Weights of a small mixture-of-experts language model, trained from scratch on English Wikipedia: 11 layers, 24 experts in each of 11 layers.
Below are experts of layer 3 (counted from 0) of a mixture-of-experts language model. Rows are named gate (a neuron's input weights, with its number), up (a neuron's input weights, with its number), down (a neuron's output weights, with its number) and show model dimensions 0-127. Each number is 200 + 30 x the weight over its row's rms, rounded and kept within 0 to 999.
Before each expert's rows: "comes before" lists some tokens at least twice as common just after its tokens as in all text; "gets" lists some tokens that make up at least twice as much of what it gets as of all text. This comes from a sample of Wikipedia text that the model never trained on. Tokens count by the router's weight.

# expert 21
comes before: "\n", " of", " The", "s", " to", "ing"
gets: ".", "\n", "-", " \"", " on", "'"
gate0,202,200,214,192,185,263,208,121,226,215,222,194,190,179,188,200,247,204,255,213,193,166,194,158,183,175,199,223,177,266,191,201,183,193,229,172,182,238,187,163,192,189,235,204,209,234,243,214,220,184,183,193,278,207,208,177,240,238,225,187,261,214,221,216,158,186,222,187,199,282,214,184,190,187,212,172,226,152,231,249,182,166,193,213,158,177,264,165,165,260,218,182,207,188,212,218,228,214,232,194,184,192,213,201,184,132,197,288,212,216,229,175,182,215,205,169,229,218,163,155,187,163,204,179,181,156,216,229
up0,203,240,187,226,185,160,216,268,175,189,180,200,219,205,195,188,214,219,205,143,240,214,221,184,195,197,174,183,235,174,269,205,217,197,188,201,227,221,196,140,215,152,187,228,199,175,204,234,222,187,193,225,223,283,190,231,272,196,252,197,151,200,260,216,180,218,202,168,182,165,173,208,174,152,206,219,181,155,194,218,203,189,215,182,229,218,162,194,187,169,230,128,182,143,182,224,197,180,151,171,209,179,197,237,197,205,290,204,165,193,174,206,173,253,160,173,174,181,167,198,162,240,232,170,224,164,197,192
down0,195,151,178,202,254,238,163,222,220,190,210,180,196,185,225,195,222,166,250,172,191,210,203,189,175,217,169,227,176,184,175,197,154,210,208,173,211,172,188,176,201,203,141,170,185,155,217,218,249,198,166,225,230,180,222,181,294,233,284,203,208,232,213,209,235,192,205,213,194,212,210,227,216,214,185,222,206,217,183,229,148,229,239,163,173,182,188,217,272,172,248,206,241,208,195,220,168,262,153,179,204,203,211,198,160,215,211,234,196,209,273,234,210,245,167,218,188,145,179,152,216,227,195,192,195,146,151,161

# expert 3
comes before: ",", " to", " of", " in", " and", " by"
gets: "ing", "ed", " to", "es", "s", "ation"
gate0,173,204,179,195,235,200,203,184,210,235,202,233,243,214,150,192,270,258,176,183,214,225,225,205,173,191,177,206,204,223,191,196,204,208,216,233,180,207,211,192,215,221,183,232,239,194,218,226,154,158,231,226,215,188,209,219,220,185,191,168,167,180,236,212,194,182,275,182,211,211,208,134,121,207,206,197,166,192,229,196,231,171,183,247,221,181,242,210,188,232,239,212,160,181,250,181,176,178,174,168,232,204,216,164,170,204,246,146,191,216,195,196,140,272,166,197,162,240,231,132,144,180,173,173,183,254,147,202
up0,234,193,234,180,193,188,212,151,215,197,212,130,206,178,230,175,163,184,229,189,159,201,185,195,190,205,199,191,199,170,224,183,211,146,208,149,212,251,220,211,236,208,195,138,230,177,178,182,202,238,219,191,230,183,168,221,231,219,223,196,252,199,228,189,182,213,181,229,218,224,159,180,177,256,205,234,232,184,171,221,222,231,191,235,241,141,213,208,167,241,206,213,237,161,184,193,184,239,256,264,167,166,181,142,203,205,258,211,184,124,179,202,229,200,199,178,197,243,164,189,269,195,183,186,119,164,214,215
down0,204,184,188,211,224,148,190,208,180,229,224,196,181,175,208,211,179,141,190,217,232,207,202,193,180,158,273,185,192,245,136,189,219,158,217,205,213,207,159,196,140,186,211,226,159,181,178,169,152,194,149,165,229,180,200,216,166,235,220,208,239,174,210,201,211,222,258,207,169,183,229,212,252,232,195,195,257,190,235,250,178,173,160,183,175,192,246,159,181,151,254,152,206,177,209,218,226,189,155,221,211,209,143,248,203,244,202,175,191,183,165,264,210,170,273,169,199,193,238,207,173,194,180,204,206,195,198,153

# expert 12
comes before: "\n", "-", "|", " The", "==", "The"
gets: "\n", ".", ",", "==", ")", "==="
gate0,191,186,214,193,254,197,198,258,182,217,178,186,150,216,171,173,191,235,168,210,174,191,132,226,168,158,222,203,229,255,252,192,202,221,224,205,167,211,220,223,186,208,183,245,195,202,259,145,231,241,228,178,206,188,200,169,196,222,209,154,185,207,193,177,224,184,166,235,146,193,198,216,209,166,192,257,219,231,168,229,166,275,185,181,190,204,216,178,213,204,226,218,189,259,196,155,173,206,242,157,209,186,174,195,144,209,201,223,145,200,167,177,250,155,251,174,214,198,191,133,172,195,181,174,155,189,234,254
up0,250,152,148,182,197,247,211,204,220,175,231,235,173,231,219,229,202,162,224,200,152,243,208,184,144,210,180,179,170,230,223,174,228,221,247,175,205,203,185,190,232,149,210,225,176,182,250,206,260,214,233,194,212,195,229,203,233,193,196,182,185,219,137,180,222,170,228,185,204,184,178,175,192,224,205,232,208,110,221,205,237,219,250,196,193,182,161,203,157,213,184,201,231,236,224,159,157,185,192,209,189,215,245,219,205,244,156,232,139,200,214,182,214,266,228,216,193,179,156,152,177,207,151,151,250,175,223,209
down0,218,153,217,151,283,168,202,218,186,174,189,220,222,210,203,211,191,157,215,194,210,202,142,205,150,185,200,203,190,247,206,184,257,177,207,206,162,178,148,204,210,194,177,213,209,193,235,188,202,246,220,171,155,122,166,247,183,199,277,213,245,232,212,159,200,208,218,210,216,211,166,160,209,208,240,257,248,206,197,196,222,246,236,210,161,229,143,188,198,192,207,231,185,241,178,194,217,223,176,226,216,266,195,208,193,199,197,187,164,193,208,214,194,227,206,196,204,204,120,219,169,206,221,166,162,231,136,247

# expert 5
comes before: " the", " a", " an", " his", " he", " first"
gets: ",", " the", " of", " and", " in", " to"
gate0,164,190,230,168,177,188,190,213,183,203,195,180,174,156,215,197,185,205,219,195,144,177,176,242,215,217,188,193,223,190,201,193,229,253,210,199,233,191,177,178,222,252,179,238,174,255,202,181,206,143,176,242,220,195,180,162,207,178,244,185,184,156,214,196,244,191,177,267,261,177,224,206,224,208,166,197,158,194,214,178,220,236,174,172,278,219,226,244,148,221,179,177,226,227,245,101,249,238,220,225,198,215,237,168,214,249,206,196,183,131,208,198,263,229,185,198,214,211,183,205,196,155,179,235,192,174,220,203
up0,239,181,212,190,133,221,220,158,147,246,207,170,238,249,254,187,190,166,147,231,234,161,182,183,236,185,183,171,247,219,197,225,228,201,201,192,252,167,195,222,185,247,251,244,177,206,237,245,182,176,184,188,245,198,184,242,170,198,197,169,142,206,167,231,199,172,187,170,208,232,218,155,243,191,155,196,212,196,179,174,217,215,160,219,219,214,249,190,215,204,191,258,173,149,163,216,204,201,210,217,245,204,228,204,200,168,231,210,143,137,170,187,237,224,205,158,200,234,214,199,241,207,210,184,204,174,137,212
down0,233,241,229,205,169,185,141,220,199,206,189,192,179,143,236,191,227,179,213,205,178,240,210,284,190,192,211,177,198,191,185,155,184,194,200,211,163,255,217,166,201,171,186,210,204,226,218,233,213,142,217,243,198,240,234,235,208,173,206,170,205,186,146,188,170,193,229,165,182,235,208,175,174,179,185,235,221,147,177,209,170,195,192,214,191,197,191,229,120,217,204,215,234,230,239,231,199,161,201,227,242,164,192,179,166,173,174,227,170,207,117,262,266,185,208,211,247,169,225,189,153,161,212,248,208,188,162,181

# expert 9
comes before: " ", " |", " —", " %", " Votes", " +"
gets: " |", " ", " P", " F", " L", " B"
gate0,232,200,194,228,254,217,179,191,226,166,195,222,162,214,171,180,166,221,210,234,228,182,215,216,284,235,158,215,216,219,212,245,205,146,233,185,232,211,157,155,245,230,205,185,234,234,189,249,201,154,144,201,204,159,214,203,191,163,206,283,134,229,168,227,194,193,230,237,242,160,210,172,205,171,188,199,221,221,186,239,185,157,161,197,194,240,193,229,202,175,211,209,155,184,173,213,234,192,172,170,193,212,154,171,209,186,226,230,224,194,188,227,158,217,161,241,156,192,223,155,208,203,252,209,189,148,163,226
up0,192,176,181,205,201,177,186,263,198,204,176,180,235,245,224,155,164,208,237,232,230,237,245,217,224,202,156,244,188,164,183,167,232,176,248,209,208,229,178,171,192,152,192,189,164,239,156,157,186,142,183,186,238,190,181,206,211,201,175,198,230,162,193,211,204,181,156,266,145,177,203,201,128,250,210,188,193,184,123,220,253,198,203,190,199,240,202,187,188,183,268,150,198,186,196,189,189,202,163,210,147,178,146,182,202,215,234,237,166,205,244,225,201,211,222,220,228,159,197,218,171,203,236,239,250,196,184,188
down0,243,200,155,249,236,207,173,166,162,205,195,208,216,189,240,202,145,194,148,209,142,211,227,232,185,197,219,216,138,176,219,159,174,212,187,180,199,222,156,224,183,175,183,163,154,188,256,190,247,200,223,242,230,266,142,204,232,157,223,176,196,207,202,188,244,234,184,206,181,157,213,232,173,223,207,148,175,175,244,174,148,164,233,133,207,176,195,160,213,198,220,202,234,170,196,224,201,182,221,214,242,213,180,201,198,224,167,268,218,180,241,196,175,242,173,131,198,220,164,217,191,191,165,196,227,212,194,197

# expert 20
comes before: " to", " the", " in", " a", " by", " was"
gets: " was", " and", " to", "ed", " he", " is"
gate0,182,188,181,166,223,231,145,215,202,154,195,171,206,234,198,238,209,248,167,205,228,235,188,211,160,198,187,193,255,186,176,216,130,247,161,228,186,261,179,164,186,219,174,265,205,171,210,186,197,150,234,132,207,145,214,267,178,221,159,207,171,194,172,235,165,184,210,204,253,210,153,199,166,140,208,138,208,189,197,181,229,180,198,194,221,211,226,230,184,218,121,229,201,187,225,166,160,225,222,208,182,194,216,152,175,166,233,210,205,209,170,193,220,194,193,164,180,201,231,191,223,208,164,240,182,182,234,172
up0,220,167,276,171,217,172,191,223,229,249,162,203,216,177,174,218,180,173,213,226,158,213,204,149,199,173,188,241,186,201,217,188,155,198,221,262,191,274,218,241,170,189,182,149,259,236,150,164,197,252,222,199,185,219,188,260,241,205,194,196,167,245,223,226,204,236,198,197,199,235,272,235,204,221,197,198,189,150,188,197,189,194,207,221,162,225,196,211,199,173,219,266,201,203,240,182,183,205,247,245,206,193,216,186,204,193,185,217,159,228,163,190,238,200,200,171,219,190,168,181,246,262,205,197,214,194,224,121
down0,128,168,198,190,253,231,196,228,212,208,230,195,134,207,190,216,191,181,220,226,168,166,187,223,192,219,218,209,213,184,202,201,214,167,153,223,234,246,222,201,240,171,120,216,218,140,229,257,166,173,152,146,222,176,204,172,188,167,203,220,216,238,249,169,265,166,157,215,245,218,216,225,246,232,161,220,206,221,176,200,210,136,196,192,208,220,230,193,210,226,201,179,235,157,220,195,172,165,130,142,194,161,192,231,173,189,192,235,220,204,208,178,193,200,170,218,145,186,178,219,218,212,154,229,215,206,196,197

# expert 8
comes before: "1", "2", "0", "3", "9", "4"
gets: " ", "-", " (", "|", "–", "1"
gate0,234,196,238,250,209,127,162,225,221,127,212,164,146,173,221,173,191,178,190,221,236,197,224,173,199,208,175,198,201,138,167,206,182,211,224,169,223,191,194,209,212,173,233,175,158,222,193,186,201,250,183,182,235,189,202,149,187,198,217,169,233,218,191,155,156,210,190,169,170,207,219,194,229,237,186,176,159,245,162,200,160,158,229,135,218,252,204,148,160,164,208,187,206,176,150,269,210,244,196,221,240,126,202,211,167,231,181,202,138,195,168,191,193,217,224,212,160,206,195,217,166,204,210,206,222,167,182,192
up0,163,153,179,217,195,229,163,216,205,180,205,204,197,195,210,179,178,226,179,185,191,202,188,220,180,263,213,169,150,191,287,223,212,172,196,277,233,215,188,188,196,219,229,205,183,210,197,187,185,195,195,143,210,237,241,143,245,229,203,175,222,203,200,243,205,233,195,215,279,198,207,173,205,230,226,175,210,196,151,236,179,187,211,227,234,231,166,230,195,175,138,153,174,257,176,183,207,169,250,173,193,237,252,189,220,197,141,185,195,273,178,159,218,226,183,235,222,211,219,180,199,206,167,144,249,177,215,199
down0,197,154,145,182,201,198,205,248,163,232,169,193,151,196,160,229,224,183,254,252,200,202,162,184,198,157,169,228,228,231,221,196,234,152,182,248,225,196,236,208,187,233,181,162,168,223,218,158,207,241,218,209,195,220,182,247,200,200,249,182,244,223,196,208,223,209,211,227,161,222,185,220,223,206,208,181,194,149,199,178,219,209,183,237,149,237,209,236,192,164,195,111,185,157,224,232,177,222,200,222,242,230,145,189,186,225,228,213,159,220,201,299,211,190,206,171,158,216,249,250,186,200,213,206,176,186,237,190

# expert 23
comes before: " |", "\n", "0", "9", "–", "5"
gets: "0", ";", ")", "1", "3", " |"
gate0,220,236,188,185,241,236,203,230,147,178,161,189,223,217,213,183,190,154,204,208,146,171,234,229,166,185,220,220,237,185,194,159,186,175,173,125,177,226,214,147,199,213,240,179,205,191,171,234,197,233,235,204,255,225,216,186,170,200,157,225,259,233,180,183,225,189,213,177,197,187,216,225,207,277,168,199,235,163,244,215,150,201,238,225,120,165,163,215,164,215,209,158,177,189,198,187,157,202,250,236,232,195,175,118,225,225,251,179,161,210,197,211,228,213,228,175,176,201,218,182,233,214,201,181,168,198,180,205
up0,177,186,172,175,153,222,217,204,229,201,207,268,212,179,218,207,219,264,181,209,187,217,167,165,200,184,185,211,194,232,212,211,160,173,208,238,226,218,209,238,221,199,181,214,203,177,204,202,160,230,186,220,217,203,183,129,272,244,172,159,188,234,282,192,199,231,227,221,233,228,213,161,136,183,183,239,156,194,191,165,221,225,180,174,188,216,216,176,216,187,221,205,118,261,211,230,275,194,196,178,248,184,189,250,204,185,163,230,190,195,156,180,159,228,219,191,221,140,200,238,188,236,222,194,183,202,164,178
down0,190,211,223,199,221,256,200,229,185,195,230,159,151,246,216,193,181,158,236,221,229,187,213,243,176,188,242,216,245,208,189,167,212,151,189,186,183,233,181,166,271,187,159,203,207,189,185,153,183,222,256,213,223,168,196,180,266,200,185,204,239,208,187,262,184,182,230,200,169,236,196,191,188,118,200,152,219,185,194,232,212,185,189,186,174,204,173,210,222,158,154,229,188,142,155,188,206,206,186,219,255,207,202,242,138,218,241,233,188,125,243,195,181,179,203,219,214,208,150,207,199,240,187,147,194,178,176,172

# expert 14
comes before: " ", "\n", "|", ":", " —", " S"
gets: " |", "|", ":", "-", "\n", ";"
gate0,249,238,186,190,187,244,242,191,191,165,188,151,213,195,162,155,215,265,228,234,163,234,204,234,190,170,215,216,198,206,159,273,226,206,187,223,173,200,212,185,217,199,186,159,197,212,194,159,148,229,249,194,172,171,216,210,185,237,206,157,239,133,220,187,203,186,257,209,183,263,225,183,203,214,196,194,199,178,223,191,235,248,221,182,231,208,199,144,248,213,177,229,191,264,225,249,189,188,184,188,178,204,261,209,127,204,184,159,218,196,158,214,202,180,224,244,237,211,228,235,175,206,248,209,251,192,195,202
up0,183,184,161,182,282,199,188,224,219,176,215,204,237,213,174,189,187,176,156,190,215,171,211,172,205,165,144,197,255,179,174,284,205,187,201,218,170,203,171,190,197,199,172,171,160,186,210,191,155,123,210,219,182,189,214,202,146,199,241,184,185,174,195,191,190,195,223,247,230,276,187,150,198,153,180,207,211,195,200,214,157,226,201,182,207,179,161,244,220,226,148,200,166,212,252,223,220,196,154,148,190,158,154,175,197,159,152,166,179,182,214,230,231,179,218,173,201,223,242,148,224,156,153,190,175,211,195,185
down0,282,212,173,164,151,197,240,245,210,212,207,215,171,215,149,212,219,202,216,229,198,180,213,183,197,247,206,177,187,254,180,196,185,201,145,224,236,195,219,197,190,200,162,218,215,175,211,167,155,256,232,238,193,268,177,228,216,232,150,185,234,141,238,199,179,219,187,200,215,197,169,183,173,265,188,209,176,255,231,172,258,220,227,230,193,193,195,202,227,233,140,189,193,210,128,171,206,213,232,189,142,180,223,242,161,189,197,145,207,205,192,216,182,185,195,222,150,179,140,183,223,208,163,209,193,177,222,214

# expert 17
comes before: "1", "2", "0", "3", "4", "5"
gets: " ", " the", "1", "2", " a", " to"
gate0,238,149,115,168,226,167,241,140,247,239,171,201,209,238,206,239,193,199,176,147,185,171,208,184,217,239,188,160,187,222,208,228,212,240,174,221,235,214,184,178,237,191,191,185,234,219,238,187,183,183,188,165,138,131,237,214,194,241,140,217,192,201,167,200,152,184,174,217,197,199,225,239,245,165,201,202,221,221,182,199,188,179,175,231,221,249,187,217,212,200,172,213,184,169,208,140,210,178,178,251,164,185,264,210,217,189,219,177,236,180,188,209,204,229,210,208,154,240,179,188,126,259,193,199,178,222,201,199
up0,135,218,245,173,141,192,176,259,214,195,198,212,175,240,157,175,230,183,158,176,258,213,177,226,245,163,216,220,246,207,203,252,181,225,140,219,225,220,238,168,258,181,147,202,144,161,154,243,174,156,207,168,198,251,218,168,194,162,180,237,196,184,217,161,188,205,171,200,256,192,175,231,214,206,211,196,222,215,191,171,222,197,172,210,181,191,180,179,214,223,196,167,224,167,232,199,220,196,196,233,131,208,227,203,240,230,212,180,199,195,228,207,233,222,190,200,210,178,127,171,158,194,203,209,244,186,164,156
down0,279,169,209,216,213,230,221,222,174,209,235,190,140,180,199,174,199,158,168,170,208,192,204,166,261,203,238,148,225,194,161,228,227,271,166,296,194,172,240,240,232,199,234,166,191,177,158,180,181,236,236,199,199,238,187,201,212,181,228,226,200,243,209,230,166,218,203,222,183,212,226,288,174,212,138,187,189,179,201,196,215,206,198,177,157,159,215,181,221,167,159,214,212,210,224,177,218,172,207,216,165,233,188,223,167,166,206,166,194,227,157,190,226,157,185,197,229,202,173,255,157,168,191,211,197,206,223,192

# expert 16
comes before: " ", "|", "===", " \"", " S", " —"
gets: " |", "|", "\n", "-", ":", ")"
gate0,216,202,127,182,208,179,216,219,237,196,216,211,257,163,194,145,171,189,202,223,162,203,203,185,224,226,196,160,186,155,185,167,158,219,191,161,172,152,221,215,168,253,184,209,209,218,166,231,153,196,197,210,190,196,225,241,234,190,201,170,196,188,215,218,214,261,203,222,193,264,228,176,245,244,198,145,210,197,127,157,165,193,181,258,201,195,224,168,218,220,152,207,175,217,202,181,200,182,112,151,225,164,222,225,160,201,245,183,174,184,238,188,181,198,190,176,160,221,208,208,245,264,183,161,209,194,231,206
up0,217,227,180,163,221,217,143,239,181,205,232,211,205,191,201,127,154,235,214,160,177,234,187,218,190,199,234,121,214,191,190,205,202,201,189,270,204,169,186,241,231,247,173,196,212,209,215,214,207,168,215,209,260,188,190,273,152,197,224,202,203,197,204,184,244,206,204,195,218,223,226,218,219,183,130,182,217,253,231,195,163,237,156,257,189,215,215,195,231,248,197,165,264,232,220,215,179,200,210,157,203,198,198,181,202,142,204,200,142,209,157,165,249,211,178,213,221,208,219,156,153,230,195,224,209,185,258,193
down0,175,236,178,190,185,220,207,188,208,246,201,225,255,170,255,191,189,184,178,260,171,226,264,241,165,151,208,229,194,193,207,200,204,166,234,200,191,102,163,228,213,185,177,190,228,212,195,221,137,194,186,239,219,229,208,151,221,219,144,202,192,245,232,183,236,222,197,158,193,192,182,171,169,245,237,164,176,172,150,178,210,195,157,282,176,200,203,229,208,212,206,172,239,200,173,229,198,229,208,234,195,163,206,207,240,172,183,191,196,167,184,127,208,170,183,176,206,180,186,199,237,191,190,224,255,232,204,238

# expert 18
comes before: " |", "0", "8", "6", ".", "5"
gets: "0", "9", "2", "1", "5", "8"
gate0,206,183,208,217,137,218,183,206,128,236,191,186,177,259,239,202,217,202,219,167,189,141,217,174,201,239,131,218,198,193,227,222,154,204,131,154,205,148,136,241,193,186,149,185,211,199,208,211,201,172,133,209,125,189,179,216,241,197,201,188,177,180,196,179,159,205,161,177,218,219,189,177,222,214,192,217,198,218,178,190,179,239,192,191,196,178,166,169,257,235,207,175,195,215,225,203,198,181,205,183,212,224,241,208,167,277,198,169,181,188,242,143,211,196,181,238,247,166,212,180,215,144,192,172,171,185,241,177
up0,169,220,219,174,180,204,207,200,171,152,179,183,186,222,155,234,191,200,165,253,151,195,171,159,188,276,199,189,255,224,211,209,155,247,234,193,182,198,193,162,195,159,189,156,236,209,253,221,199,196,166,213,198,206,169,200,188,202,246,184,174,223,161,164,169,202,232,249,193,154,210,210,160,205,231,184,190,210,206,176,185,241,190,260,118,221,236,135,142,168,166,183,183,179,202,167,212,228,210,190,215,189,246,138,231,231,182,214,163,150,210,228,172,238,157,198,204,204,178,216,180,183,173,214,206,179,168,243
down0,246,166,247,228,208,183,182,216,198,202,252,221,225,178,223,208,222,230,217,265,219,178,220,153,202,238,206,158,226,157,223,229,202,221,217,174,171,218,204,195,250,202,200,211,243,224,217,144,217,201,255,169,253,199,236,214,213,195,212,198,233,217,192,253,203,259,194,218,240,129,224,237,198,216,164,214,208,197,231,212,217,226,201,134,209,229,237,212,175,167,215,198,178,201,173,240,142,170,213,203,237,170,219,218,237,159,176,207,176,284,195,166,160,225,242,240,199,231,162,174,238,208,224,174,205,225,159,227